config.toml
hidden_size = 128
experts_per_token = 3
hidden_act = "swiglu"
num_key_value_heads = 1
norm_place = "pre"
positions = "rope"
init_std_qkv = 0.0789
init_std_up = 0.0789
lr_mult_o = 1.5
lr_mult_down = 0.7
max_grad_norm = 2.0
final_lr_fraction = 0.1
train_tokens = 670800000
max_steps = 10236
dataset = "wikipedia_en"
Below are experts of layer 7 (counted from 0) of a mixture-of-experts language model. Rows are named router (the router's row for the expert), gate (a neuron's input weights, with its number), up (a neuron's input weights, with its number), down (a neuron's output weights, with its number) and show model dimensions 0-127. Each number is 128 + 24 x the weight over its row's rms, rounded and kept within 0 to 255. Numbers have three digits each.
Before each expert's rows: "comes before" lists some tokens at least twice as common just after its tokens as in all text. This comes from a sample of Wikipedia text that the model never trained on. Tokens count by the router's weight.

# expert 12
comes before: " | ", " (", "\n", " –", " |", ","
router:124116137110145167137126113111130118154135146138192158061167094162111135157109134086115135122167136149101151146100135135104134132112118146146116118090121152109133107137138102133128126134120123118102167162085108138139175131122126163122141155137121164115162157072079187093158100149079094131173084114129125108113130126135118145131153121117108113084161130128140131157110119138106130141104
gate0:105126117104122166135168115154130141121112078127148153149119098130166147167078109110156097085155140112180143128159144130130160114152150109169137166131123159125148108107122112131136152118103106110116091162176147119109124102159140118166116160120121146124106136100099145040169124140112126144122111102123131141119136142135130124186141153104101155132110109134162104097092142154123113144128
up0:121122126136115092098161134113125150093165123128149163138112108166119122081131084096141101113115131113147126166072138112082159074153190141136164131131131140132117112134165147136185141139193126095144125156143108154133141116122157117125143193105133129148096159103113105104178136148107104127151150098128147145104116107070128152121113133130120146130119112136111104130112135144129116138121
down0:112196113128110131166139125150124125145109139081110143091131144157137149155091163068131102145134114192156134099117149135134097119157118143127144141118123123112176152086117148175136106154102122139140148126143162165135127112163095135125177147139085116124132133152174162139084112100109096142098150119120132119132093121139119156177128139148158117095150095115147096110144133122115151130132
gate1:118143134148148106128130142085082160096145097140135139112155126102136203100095096137136101178124129122152141126155153110153126108107107142112156092107110155145069147099154092103134146118167131101125149142154112139096121179091110166096189150136134150148150098139156150148133093130123074120139131112164123126149132119161133135125140139110112127111126136121110132111121138126086086104144
up1:097164147157136137124145170094150139114130122099126141127160077111139127144162177126138143104101109146114106118180163148127135131106186131142148095093119134145162098118137133094160161135070122104117090114081115130120099100152152141138138164135158160144127138099137083127149161115106138138099105147128109133147095099141102120138104121148108098156086135058125137127103116124122102137124
down1:096120118106094147116119143144138115100109155117142150109124099148110082168141128138160135167121127108082093149123129136130094092147159133126092145155193134141124120170129138148097109156139125155145085145103185075159137122126145134136131100153133150111105130105168120125111128131103142184166096144094120112110153126086149131162122114135087100106101096161134123156120100122112162140153
gate2:107115105072122120166166131158104120123123095120158144063102125164159147096099139142123129114128155127113105125111119121064082109145131177159132143114116086139132101079124142111123100152151103103101086123110143154075151150075094151121134155120113148106119115097143136165130110116102125117123163162103108136170141149148159134116104107130113143126112114120102112143150142133112114149103
up2:165158163146134101106109161091105147088126141106142127128132111107152090135144129095076148126108127151159087131088137129163147108156160124129100122128163112140128124152150114140123120125133117084150097130112127162118132161083094100088094123148126086132116139113141161137121124139104104072105114138109165154158111155159156118100162075072134129114136129170129154140153137116168134143116
down2:080078117113135160156131114173097071155101105133111126133107142124073146136131146121163140119112154096088170113149161092090127161122111120123148109106073149126127158144124111103142155111113153160154128130106120101157131112146154148132126153138112183131148106148110116117123130107127165182134131141127135083107131117101112134154107121170135119142063118138132150115104108146093129140105
gate3:116081151119126165132136141070107114148139099112119105131138133155103093140106171090149134133172139153097125091108136135132139190110121120174122151125137137119145107100111145139113149123157089135110124153154058134145116117154134153158126130135147152112129113071122128126110127126107135142173151115117163183167130140122118158159104148071143097119138115156128138141133110093154152130173
up3:162087163174122111118121145149136106114124118124140123075133113132110112100156084147116161150129130102145112154110121054137151095141172129106159134140123101103123164133124163109098126113170152087161115129144129146162127096132106122162125136113157124150075100166123105092100084102096097146139132122102143164153126117079123110145131137141111074143148142149109131110151121147112130102123
down3:124098135159104131132122088076136125083108105124103142112111125122155112162113163155143150122120131138181102113118113110126146165169156159116123144156145107154117079130145109094071121128149156093150138131097122071146096109113149154130151082194153130180131127134158118119120150158122131141132133129149111108098126103090069150090108107142124117135134125144121137156124106154108140107135

# expert 63
comes before: "| ", "-", "|", "- ", "- M", "- C"
router:133145144125162131165114130094104141156153131118163153122121166157110147134095127114144134127189088156120150154110140102120126142169136144160155090103108144117112109173110095136106156089144155133085131131123136104164161121132106092128128172121137154128149153135110140110166097162094122131175097114151108098135111110108180151150148163158150079124113127099143118134122117145081119141092
gate0:108132137162132150143122151150092127118117159097127155130117114123145092157098100126166134140140168117183150087084131154114127184131127136140133184091069126140089095117119116155201137113138155130157107113141086124153088128173183121115134162150126117156131125099147133098133141102105150118132093128134127139111094158099150123151131092131132127131133132151144121130162125122107128133163
up0:094146115168139123136118171131093128141144173079128162126141143152156149139126109084136108119134138101176119077076147126108162159139133128137162097134068147117138133123101126120176141116102152139172122134149117119150094148156186142117125149128153121133108114131149109129115152114116105141113137121122126121147103150151148107088131062137131116106089162136086179121145118119094126139155
down0:128158105120079123173114143124111148127139103080152124151111115124106150116106138098144088101148167119100132146102116155160142117094177128131146151168147091129108104174160144184130110094131166141149137185136129088124107155094155114115141131126138155163163129083133134111135141126155138141104126106132154094100090126151149144154150101139136140119082116125109156150145170112158102115133
gate1:123130146134133128156135158114152161117164115138122140122115134139116132144145120143126083135138112082125124120135130126140128139097114120134140138109106132140141110147122151131157160144137113132098127137134112099144182148120124159134133072108150136117183146120136107148177066136153140108186090138147114146162083141117133053149144168136192101107151178099146120124137099172107151146090
up1:092117142128134131123067131135126131080142140172139116110133128093113058124147103121141091142118114193131178086100168120106091129131144093161119113132105109152087109136078092106142092152140122116123096138122115112121146121121074120145139127132106130127117162109168145146170157156163130111130121127134139156116144141134158114132129169132133112159135097072144142112128127119140125089111
down1:149118114107156136105122170158122102108170099111114115129171155129126148123153119070146129103146123082175104120141127148102116153112167107139108160130142130097157166160144122172142122133143162094146139117136135110182120120137134162062137111169127112114099140170134119139164129146116137193147176082115133119141134113117149130127092145145153135117120102145113152112120125114161159117097
gate2:140127107158130121133106137138155165160201173135082100142155125130139132140115113116125109129168108143151137149164123120095103150083103142129152111095099131126153081157140137125150131180163109159195117146135131129117111116173184139135139140154106138121165113128090131106102100153120103119146113086110132099129120142161111131099132152144132120126147146113134161145131075115097096101137
up2:122122175107128137131127144131144128118078071132143121125114140159138143101143108138166165108087138159108144098124121151117137104137115114133107080177135174145134135156122152159084145113112113111115143144113139097140107166096111186119127105186147082133128163116152133117147144119106116142117149088168109130139163115149142112178164125113133152144125140143103129081139122128151174120081
down2:123122152166119150122151137122133106080146157130098102129119165089163134133190142117144125138133121120174124100150117120124099090151158105109136129161148168108129133107159156104137125129119140110116106132110124133089123161117120147143145145127137100099108103146123132148120155125060123104117111145123120158093070074104111141176109069140118126120126153146106168123145093156147083090149
gate3:124123139129131115154099130170134140130138106123161148111122129154145121083123183138102110102172122113105088157163126109126094116092126140123142102143157125145121158151116117146216155133060139115119108157121147145181128174128114155122150128131104135144106111117134154092128144105088152134150121108088119110128117082107171129149179180126118142101124132112137142154122133156101115125124
up3:131103158116124156147100099143120126149130112162159141129127130135161127147087169143112137098165100155136135178099151173097090126122158113150140149118151167109092127148095130140098127118141104109102074150115142136123112099135108111149140118091096135136111124127124133121140134127071143151062162123160111131114146159156161091079132155121134109121148085141130098137102121164171142089142
down3:120140113103111098146117145123102076122137159140152107093119117134132128113170138093169118112165135080096135141104148121126115090136130167135128094100084112125155104137142117128085071129104149159189136103110125091129154114108107155089132122148094147117093098141175139156152107163115098153144159158127158157121109136120097165103179122132118130151113128148123144125138180130121131122140

# expert 52
comes before: "1", "2", "3", "4", "5", "6"
router:160122134153158168140147133111142126149119160143128171091111152174148110133122122122125152110147123118129150146126128128096107154163140127117135097143096170131132116145158126133113168121161138103122125156104102154111165114123121121125117149132144126083174166134092180068144142148100085152159096155140117090148099144134147153111156158121121133077079139106149160144153111116115167111178
gate0:110148139106137120118157148151203171099126114110120170106140108134158210142109103145107126133143146098122183107138129128110164176126116146118133101089123136134151139140161141086127151106153168146096153136135125164099105142112139124123135137099164115111150111094153135121122143139122123152112121129107154126137134132127145194144162133093177127143117109107150170139096108138118171139128
up0:116160125145128177135125096123123130112094138162105135110144107138156089112108125120125114146114154127159139144162109179152121153170146122162087118109163136133137146147158103134097138137087162159113171118109135106133148100083115093137124141087147089113161112115070139100093112172106126159129135149113133116166135106128108133112087101140137122107153108143179123186097144110158114116126
down0:071089111119156125120096138096085143086129180151130110116144177089119127145116100119123151132150130160116104125103156139130134121121118141132120157104132141135094125137109101149106112158091168113123205106113112114161150136143085110167147133153101110122127102127120110142142133180147097105147123153152168172076139106123134136175130133147141106075121149105131118101121126122148115113120
gate1:144051107152136158145109103113136152131118148157155130107135140169131130184095133123094100138121135174156103139123135113083159122133137141128132115123088143069147166144105093166152088145138165118124083151082131113139091136121109120109139113108139143130127135129133085110117115102109134113150138133166108106122071146095147066124148142117117144120153115172159108121145140152124115132128
up1:114124144129125093112147132142147112124109073067107113142115146110134121149118154131182125155152103114151086144164125125114146136140130118141114160159114196156124095118109088092130096160127184129116153155141162136129150137112152136143085163124134179140096133152138159109128154122082101146109151129116113128115141135137192146150116130118116122140156121144086128096123122159136084170130
down1:122152104098104117107110139137126112148139120117122121137142097125144113149114094128161168115139179128128099191154148139108085146167173101140120156103135138112125100138100156091137141124148129132087094122137181138106151133136163102102142106159120140150137120118130127105131174136162103096142137138171135113178121130182165118109160137116147133131180119118129171155116112162120128082080
gate2:113166149106153197133166122129193127139109143122147120126088123141156088139131185159120123129148168112154127151124125160141105106109119135136122145088193105118165115168117174121113136084134111148073117142115122120115095162099161152125101153121132140105143139112136129151147098138113116089091148138098133107151109136130164115125106168103144111099130123141100154148102155136127148124126
up2:106155142151159155133148157142147161136131115130136118117115120117139130059102102120138104130099166129135120157121140164156089081098121113113132101161149165126176146080122137105097148139145112132090115198136095164116130143103090135125096146121121127126134132132076144089110138126170120118127083136140137085125126178148122121133187171149140114118109129144093158134152141124134113106128
down2:075112077155174126113109153140158143118148121088117116119113167120162143111164121139121128154101138113086137138143117111127114142205120122135135073144155131126129154141107154144118148128108143126078123143127138144141154093114127117088136145121110096180179123098121095101105140169138124119117122111136119134126176140123077082129130103148156159140119108086077141116125112122109150130148
gate3:116127104078151123111126105130131092108127132106142113108146109149161175146090085166129125111109129130152137081090156113140141131159107093104113133140141135095136112101170139134136173108135115072162133098115099096071150129145149145134128173134145111112105111096141123125106140109107096143116143135149140130105131091136163100112112155134167087125172080099172116124116119092089120116139
up3:106127122096157098138122129128119131132134106106126123114141112080107142094115109099128190113096130122122136126095137096157132101169153057103099140146110149110117088118171136121143144144129068111147156103122126121063114140162176128137122144113133110129104113148140160116104132116148145177098100136133107092117101127146167140117157162127151097115139124095117170140072126108098139129123
down3:141136131146128100149111104144137165144136111128099100093101092130155056151141171154135143131111094137157128161102156143127130108138123079112146156157081104127104134164116140134094126159089131074112151119115097147122119120136110099165140151126110130114118095124119113093112095134127111131160173122141101072123107083125120123080154128126151118136146100106175122105104103108111095108106

# expert 9
comes before: "1", "2", "0", "3", "4", "5"
router:121123173159181148136136154135108097162118140147135165096125141181162145117115137083148126127138117128162126147133131142142092168112159107130131099142102164157132107141139121116136153109117122072101129160077112137105154129122118146123121135135138120118151168122091188107153105137077113143133087133158130122139106122112145166102133178126144130092096166089108176161144132118116157117118
gate0:112146141159155098152163145114073148140109127114152139127155140120172155157145109082128132154132129168111121121134106149143129184092142119136135128161125141133139134147114113089110135105097102145087151148064160129089173160157082163085142139112120125100098087135144086117098128131095098108140119137162133133124121163153117099135116137104099131107110111083139124105112116104160135156112
up0:142106121125125121104148126147131127117115158163136135129118101150074159160141143097123167125115141129131125104145181080100164070160126142117136162120142117180115078126128120156135109139170116079141122128116120156141096120127106159134121096101132152133135120120115177181127162116114132121165142140133101134100148108122172127173131115159156142125156118160116106181114137136076080131125
down0:142126122113091170096110140144112140102114133088164134126105150129130129148161115128150098130140154126109095126109111122152106145106137178100145084120117134123179150125124075158144131116153129122097138110111134139135134153089135156131111152112136175108158079128134127106101103115131099175137141111134073108095065115106132124119126126096124124150133142075149118149169152174104100110072
gate1:116140143113149169110157148145133139104138126116150164111143155144094118121123147086132147142117132106125155099090082146084156113122154132105101108121060138147089139145109112140118107092172137113128110145106136131174126121087094127124186117139178156098142110104152100160133102131120111167130085104118141106129134159151117112120066146097137111162129148135128134120139094114093154117091
up1:178155117125124139112077115130123124139111126121107142140136119094151094157137101154128100154124152153155120113104147108133122145197120152147125131118196101115151121070146137118113128129116057148134136145109078137095133111121122072103096121130136104140100166119135130120114123156133117082123173146097112164132112107081111098099176119131121139085128130125139123152123162137129138160122
down1:126125174130092113130133112118146114130161143152126149148137153106104114165108118126153138104097109127158122141098125117103153109138088117149082141139146129060148120156160113134126098136104145139112128066145110147110124193147112176166132110105145118110153141144106100108115137180097128121126154123130135160157155142132152159150168076125151088092139116124144137113142161085112153102097
gate2:098122093130127135146150145103088138120113083099130154122126158188117104117150143112122124101108140194121142170143153132088121113099141122142107131135129130129107168137117127124188180131134127091137142135092089138153125095116142159170121120115107158120146154112145143126163123100100165132121118118153092126079132121141134145091130130138082158153124136166109124134137123095063094095107
up2:130093107109095138148177110113091145130168139120139142164134179108110096131139208085094085150126096155142119158123134169105099138128138112149144117141143120115100109116117159188115102160127133166127135111116145148123136097120150141133121155110116128108080134110159111186118111110152152101134158129124105133077118126154131134107101129118119117133144139119097058121154122131110118117130
down2:140156154150114097145153125126135146172132098155111184108132138174161111125161111164119152137101151155107137118110110142093080098141116136093098143110093145163115111125146125101149114137124115147138111109126133148103142110125162110115112151154108091136112156121102108155121112216082152139080117179137154089105134140122143139140118076148134122113097130087112139119144120116130109123160
gate3:161129150132138117119135136111193119143140118100113133095132090145099100129099132141168120111102118073117158157112122108135124121094151107111153121157122126156127155130114141137113141085167150138162140171109150110121123137160125122144111098134157109145098152169095126166179060150140153087098151130175123127145113065158133123143149167145131139137136123141115125159165143150112160127145
up3:147117153129115137171137118120073155117177173126155138158115193105135147120107169150083146145151124155134173097112126170092122129135146152130141103115106165084131112112123074108132116151118127134114105119088088123118145099096107104104131154120116132115137114125127109118095154159120103176137134151113158130129123181114159156120129101120137110102132066121120151090108116104137121123145
down3:110114157098153131132098184100158111101120124112124103135166123096125086128143109146193164141124161147096127111118090139149148171123068152121102108120132097133136102117105117115150121143120090137142162139093103143138168083127161160070147120130126142181121130115122147129094109149089104137130134121140082144142123116116117147175112141125141149117168104117116153110092109165121127128142

# expert 59
comes before: "1", "2", "3", "4", "6", "5"
router:134113128154162135126122139120125125129125174126145186111115131164146159136107113116097122119147126106121146150168124130147140139116117129136137088139109161134144090147166114126097180151119143100122113158107108139113136153139123147114136136137174152082151149130093144098153140115129100150178083127132119086122123123135126199131140153133112120076108167113174163182143087148115157121176
gate0:094097124129114116124104153157150133188115162111125137129122117142140138116117129131110128146131130165121169099141142140130124124112114090145102128143148097121099100130146144098117054150103119128106111125134104179138143103108120116143073153117139160122183105137137164156132053131121146114130080130135159193134134150108111129134070117106097123158123148087127120163124113168130114130138
up0:138107122115125156094160145119114093069148149102130147139122116115152136182120117110144101116155100087146130146156131168123147154104114137128162109123165126143161082108137127165123145109135115177152153142130108090125104136138164079154157125156131105178116133127127079123127135157141101114122145148125119086124098070129164164130139120123105137142141128125135076151159113117089178119108
down0:088116081102061129133112126112116149112115121109152131078087110135094133121106143118113124157172129150124092137122122138122107138119185105120108130146108105127103109155083100070162125103092130141152161105097157137094114165126125171135109113143145104136143145132151135149170140094154112147149145106112132124122139084157100126128152148077152116124137111159090135166095132158150106120127
gate1:097148197095120133147137147111185110138156130105135103171111115128173140103142091166125105142114110148170097162120150096083144093093127108168124118113126111119124102159169111092108145139112148121098116140144155110170133153135132133135143135105140105093130116160123129154135109090126175128100112104114139136137108077112153161194157096150135141123144157102125129143112130123136150129123
up1:134112114146124131131168114107098170134159047145118136127146178121109128098149133115124150154118101134103132087097146163086162107140139163158109114137144146120139147088069123136131118154151122182099093140148100116126119104128105185133115123152122151101148135142088164137128141141130111110100140150125158133090101161106148112128117136128110115144161152098135125097166115155161117103161
down1:110150115152148161112092150126151108180138181123173130132077109143105173156125102142122112148143155158150124148110157106161120142121097125158171120111168070103101139135119112141140098161120096099126183123147150109137127088124084103111125136124151134120096133118137126080137066136108158109133143136158122101142129092141112145145151122162150117121097128113118128135072118140131152134135
gate2:089153132118120109173105122132122120119119115196106166128124133126122136132134091081136154148121161163132120160176143102147142085145119078157120154131122132132132135119160148125134127145134134092168198095132078107142123119119111120119155131074154108146104150118125083182141113126131086117143127100110139116146139110141141142144085148128118115149101131160146124137114091169122081103153
up2:082136140135116145129129100130115116125104096181082153149132137111165145132144070096127129134132134149119161166163131113140112091154158123142138109124091128158123136127159157121124130138157105141108186093119069123130144093121109147122170120110150095171094107100113105147146103146127111158113114121091165089112127099129161121145101093142104124090093122145160143134106126161112088116156
down2:144077179137107120108175134124114133126147144106143116096188105156141157119106089146117118121096137122146102130135061133135163131142139095065118124114151115135116179144121093126095116114070108117116110128103151143165165122157130111118132121117110147132099140153126095104143151111099153175117168123166169142126117111166106127115128103129143151124116098150113154142154154121118158112157
gate3:126133161109141147083126127122146125145126159094110132118160098154144155154122186102098106140167128091087143131170138084134102110118159146131151104126108085117160158139150173100097124167130154177107141111163117144124146133133148107102125125126122124130137132128162127159127127159120138114126133127105115148132148083199117138186128158157126131095115121080178119143098140151097113131129
up3:131136126142120184152130139108092157142092135111150138164089184127113141114104140117131161140101107119123106086081145157111163154157117106090090128104152133117183122129114084121104117097137145105150138115114112132177120104109146111112108128126145118139163143106155092128095120111122118183117134081177157079121123158094128078118113090140107115146106122153122144118146127129115124147102
down3:130144094136154093108126068147151068131148120125120161119181126080132112127126150118103152134123134114133129114190136129110106090122098170134127132146168115123134173120138127121091114145156146147112190099177157139089092170145124119126171136103145090113161120117135136154143116132091133145108133143106123113095135121104147141099134167144132083107136139117170131141144104099140102133148

# expert 42
comes before: "| ", "|", "\n", "-", "|  |", "- "
router:118136158115158143135130117127119134140144138116195155130100142125112167111135145096117121124156091120115144157144160115125145118145132114162128112092122103130139109194138115125121133108166170099112120144123077138150148151129126112135157165100148133120126190112130136095172110153089137123157075106141113113138114107107166146137167161133128067105106158095125159139122110168102149149086
gate0:137147128148141093158074134154100141126147166120166142115121147122122154135150093122142122144119115136136110106113133090130173124158083097143134133129136115120108158101119119141177076185114125137106156150106086099123137113204067137120128140101130159118111124154157156118121144132132136149135108137141120156084110137122182153144140183127131122123115127182108136156158105152124136116098
up0:146117120115132135082094162118148128155118103115135133128139127114140117100127126123115163125148139135105152149122138092162104100167167159091099143109137145157113129174111098136129138126109176136131098092174147080139161088133135125154137118160142082134147157096079106127155124100150119133133152164141151145153127116098122118185117136115164101118143118111127136069121185149151157082127
down0:149112069168159067137154107118123164145120134118168111074139150104122109173114121131172111136162183137159110128122138120105117144106161103140155122108154125131143176088159152142163119125158151085142133131135104161101105119158146117159104102124141152142109131104157098148124146117114097100137166120136140077118116121156085117117130123109130146175113149134113159153123100128105117125139
gate1:145128119132130148145156110130151136127122109114122113122130139128141127135045157150147101099135156165142174133154050118158093168190143139120105131098099122185165147147127154125118122101167106159100147109149139075115119122089158123126107155097145155120126153131122157135137117163117132145121086113111131162085133119146116157115114106086139109087147126115131128138103116134110126120149
up1:119155138140135143150165113118141138143120134107143095116099139115115157122080149162159090127126197134117169104150121104148135145156130148129110150105085118161147113125159121110065125099134139172115118140172163089126161086096165130125116154072148146146139168140128123151135109159109130129128090107150122157106120132159106154135166131116145148109138148132118156152087112118168127141170
down1:079141083171103123082122134113090148138166153121150159100082107139102127076163120116115120113128138104102111100126150118109124149095101103086102123126130071125162116120096152165092116129159130142132119138163106081151110123133122165138152140098125128111084109106123099126122173127117156124100078145108131161131130121101148116156125113183114130104134142143155145100137158121100146139116
gate2:090082108129137137137104115112136113115128180124135188111101160119109128156135106137139107133112101111141097117110125126136168148112095105167098108103134128124089118173115117192122101145115160084137135105104138106111148122129078104098167144121120070127105152115120099137144121091079139146125094103162110150104134105123101130097135145137146155156086120143138120137087145130170156101123
up2:145109106109127151161116116092106135156127134129157126155100139129133106154147120159138122156131090113124168087126142084089089151180085088070146142106118122103149119147174127072132109118125106120152136147130116131151139152170129129115125130160113104130098134122137169127099125072150137125123129125078158137109151126125115094130141134139145200092079156099148135146128142121115104115138
down2:129152112149206127121159133151164115145120145124107140158151120166094171116104120130095122117134110153119153152137145124149110159121157149131118170164112142118116133136161093146162125159185147161154119111097137102147146147138105120151088106161131149111107116092146162146175141132155110102157137107165132136184157175147113088152127093119117155106097117148130111122117136109097144132136
gate3:097142159120112125127110156160130157142164133142127118102091126107150162140091121101165128064141121156116107129104091117142132110071119150153104136109147130124101128158126077117190106125088151113127149120144052123131160100129181130114139140164111144148131124115156116067131120176126124127148147128127122140151155087110106124146117122121105098138110105142114167131127142130094127100102
up3:145135134110115114143087123135130119143129181106120140115116159110141119170120053095128127126109139163156142175153127106147130120143148090100169127126119094097113113129136094157156142168137158109118058176129090118135122107156118125141146132118091090103110105118127152141160101101116147113082096161128116134139112164139157133160093137128156113129135130143109115095137135123118059109123
down3:172139101136150125151159162142140136153140123134152138124125149126092144095099131094103096138099108133127167127169149134148116117137104124120145123112176122075138111152141134145082140118114169137149142123123150097139072137158142139116110128080146133142148125149120084107144141144143157055129134126129163152124115098103157122161119146144142139180079115154071123131146110107124116069148

# expert 32
comes before: "1", "2", "014", "012", "019", "015"
router:129125158128138171117129130119137133116158146120149182073143110141126145137127134105127121108158082131124162162122130155121148124117127102128132114109067177136120117178147120117114130124112154077116129149107121141131149147159105135075085133142164163123150142121117187103169169138121093120138115119142140118122104143152173174117139163121128116089119147122147147180107090179119118131150
gate0:175120070140112153156108106130157130125125159111135158124207132131095120126078134096119095116157125111093137143129095104098134143116113163171097148103106126150121146126147125130113130096122148135125144110153124111139115128128117171101152088136128144079121115123107137092127132155118125155154093119110141109135127141135166140128074149125134144121108142157144087180130132121182194106129
up0:183151080116106114151139146103135144159113113085137150143176113142108103137090124115099105121156143115088142109109117144074105148130127160156108182123106128157121137098161120152146136107108098122113110116171116129134094120130152133088127075104144144073134122131081127116137120136125133126099133141196144164111153137133162131141114156123153121129126136123132182146086139150154143138163
down0:059169145124146103107144130182152119152099128131115133129113134126106129139110149125110123110120107142146124142117109123142144124117128161127152130119106142170073112119143165118100129143107169131125145165173112128176135116122148123127142136094127146120127156151110124122098155153122101155186107122092143088093151144102101133174166133211098115080117117144110127178139142107147135152126
gate1:129153189116130132112131119107127119121148158146100144161122140118131172142123127111120120158169162134148109114129123085106118110138111126147164124154144138091159103132100159106106114164095092136126081113120141125112128145152127145140145159131081126090138128145157097162143111133118162145147132143139118114126060123076096161091156153117176113136156137118102074120116149159145124167073
up1:143158102133111120146101130157092132139138143145125124094164150107148118176161083120114116105105131114159128129113118105174127096176143158164169155128098148095109124106140122110201114117165099085113144131114103171176135135130153128117178136144138139137136137155119145129081122144180121120107127135121127093160131102080132077102144115126126130103113145153112126119090108107142126101141
down1:139147107091125133105106105118109104130178145166100121135163118132095105145103124110154094124139129104126151170156105140129117136150134132161151139092134117121091126114119118143111103092155158124125090120113177147137177146137116083085137127102155126171134105120156121131156072137128107101104171126138087098104155115082165126110135158160121118105094118142154112137150122137103110148195
gate2:130125149128123119124106147090156117165115139121135153119087134158099145101166126176139130132135112117092100139132119128140165114127148067094130138113075133135105100190114139154126125171141167093105190149134127133133154132132126140123113134141148147115121086112141118082114178099126118122131122119117129144123114138117105128067075153113130116156129164160070123089149164136144127096139
up2:115178136123129094136124152165130074121083146091141106141114121136107149086105122098161094168175109138101171129150143151138145125130150109123136139118134156143117099109153110155108121163137135117089158101163124149109140145120083090131100100098125153112118129133113191087123145192142116098107163133130151116159150117097076140118103114113163123160140146128109127108132121099107127124122
down2:117133103104133143059111149164152133098117170141122139124103166153097142144097152183118117143122117143097108116145088121109145137128134134089082129126107121120152142149152151103105123142133116104111165162135136118113135152149102127119162133128076111108132127099052076127147129095155111116154103113109154117125089112066128110105135132115095125103103117139103122075113138160124134107139
gate3:136154141169162094119108141142138148124094186071169156132157141132097152097123120107185119147118095141154146114124132111130145119100133126107140167093165166120097130113153137137087123178147173132126178113165131147073147121139097150132111085130146157105119148137123158118134128114159123089128158095123158112131113120120145150139109133119154124145117143134148135110190138147114106097136
up3:106091182104148123128088127138112122145148085105130119128121137109117121134154153131130130103086188129111102137093132147091119136153113104108102131137142125128113104176116135125148129108165134088107114119103157136095143094131170145133153116139138144160117123118122117166099129083124120152128120139145116175095088157145189065091110121137062120100102133114122151166127135152135162142119
down3:166123109117114122120113112095166172154102100132117122134166078150127113184119139124135153090079148104108116113128136089135126107100137127118136132174140119150132078115136142105115132119162096116168112138107142161136091131114145128127169146170156148142166151138090102147107103098122112118175133105066163156136091126130130086101142108110144144112108080104153146135138142135106134146101

# expert 93
comes before: "'s", ",", " | ", " (", " was", " |"
router:139109110118160127154124123101118121145142140121170145030146103115105151138122127112119152132145119153090117156113141135112116128158123117152128134093117170102141123122136108154099128109159120120106131128102133156126171160141120155107132168101123159132162129132110193092161088136088103120157111160110171101118121094109133133150150112132143079096154121103138124116093129152077115120086
gate0:121143157116170129153090130136125114136110167158121131148155084158152115132111127149150119147132130155175129116136149072098135141124177140146137115127135142117116117143190105122112140139151112115146158108120103145161144097134127149163132103101102122144104114112088190109152133181102096108124078134105134088158128147151148182128127161109153117106133131109160136119069132134131095144164
up0:091119117129128136147101142181131115120137111132086131107146113091129169136125132150112126145167138128051095117147084092094140117141118157123119177163124093141181101141143145112154132111110122151158118115152135130095083161125107145134142164097114152115113114147083163163124086163153150171137084148127101103080130141140116181150132132122110128130154138117119111137102123116108140129134
down0:103122154112164141142092130183130094129119095137098102120131146131138144139146147120143147155170123126107107104114136108134131107118105176119091147117107117123145124180152107092172149135109125133163101120112139082125097150122123133176156148103105112072120128138094174179126103129148123152117108061165112131117140114145156158139117150107130149165126181104158119122098115111086124134120
gate1:126129131128162129156134103112113161179153129180113123142133145117177134126125107117136124076119105107115160127136120128117100153148118141102135114120109116121112117140135122091131095110171131131114150171122136126116164127094119145086151157056148099141201135147136183135133117132131127100135114150119157142127127130116116139151189178142140121075159134078108113132096152126132147085117
up1:167175148085133105151145143156128154163143109153088146106109155120149153117127123102174116177122115126087143150139119136109120101154145156086159088113078151113110120119121136081132104159058154128184137122139137113130118099134102110133146153107132125131145131136174178107128151095129089114121138143150138121109108094111138158088156144125144134107134105091118125121089149150118102129141
down1:129147128172072162106149128133154087102111128120081121122104115085109176159169143128138137138137139128110155148120123080146136179121156117126126182147133156136119157124138137113122138098116129146131126125148140103163116148159126092100132106141097092181124066111150139136092156102115143097115127098141138138125121138129111110152084124108117115141141110123102157112131146135193156181148
gate2:150108141099148123103173087145138117130116141135097084145119139117111164120125122116179151165151089130142100130098155130126141096078123110157152154133096117105115117147112109101129111140108125132113140141099156115100157146099100119078119145123179152126123122135132096165134075150093112094164115157123147189159134138148144102147107159087119165115129124115115141148147119107127115178172
up2:126124134128126144101163103120119120128111138120113137116134132091089127118083136090173128154144127119093122179094138110124110126059128139155128099075111107144129165119148087112137143132084176121117129115138144120084094105121123152122132143128163172164143140088131138135143108091062139102172162140147149115126137137158155145108122150108098111100109103090117150112136142133116126127185
down2:135156134155114157089152121115138123150117113147119114114157096105158157148098115109156128113156148153126109171145129131111110093103130150134102062162133140133113129100117135119092091155135115125164116145121160121132109138144126156124136145156101172184120132141064161108123143103112170128167195170127143138111136152118095128144119100149102123127144060154098134161122131121121108153120
gate3:144171151144158125105121099074135131146083121073119139125156114116127130155123152114119113093173146135138116152183093148107098168132094129167108132116108078152164155127119114146151133094136140122066159082134116166115181143112117114150118146138136121134122121153103141099119109146082150147126141089120123171146111153147118142101145161134084107129140144123117138125097111120126126175125
up3:132146169150115132143128115126086172104151144127085136150141142133111175122156132133120129136114126118093148110142113110143118146147146155159149101115150173127082150099091117129147165116145111132093073143140154166089141158147142157101090159140084171107121139117108139137152139098132156143131115156188112094140125174102143103074141112127103161137130111132159133131092130110085129111107
down3:129139147132085121114140121115122168108143148144114129163120160141102157113116121166141125166076148107139141047129143129155155160138139175128127091143141121134101110105127095086106175124152103130089106131116138132151100152151110160078137144127121129127109135123148119141111130103100116128172107140166103119099086130105141164106096114095106172139125120148133118169099109134072111107106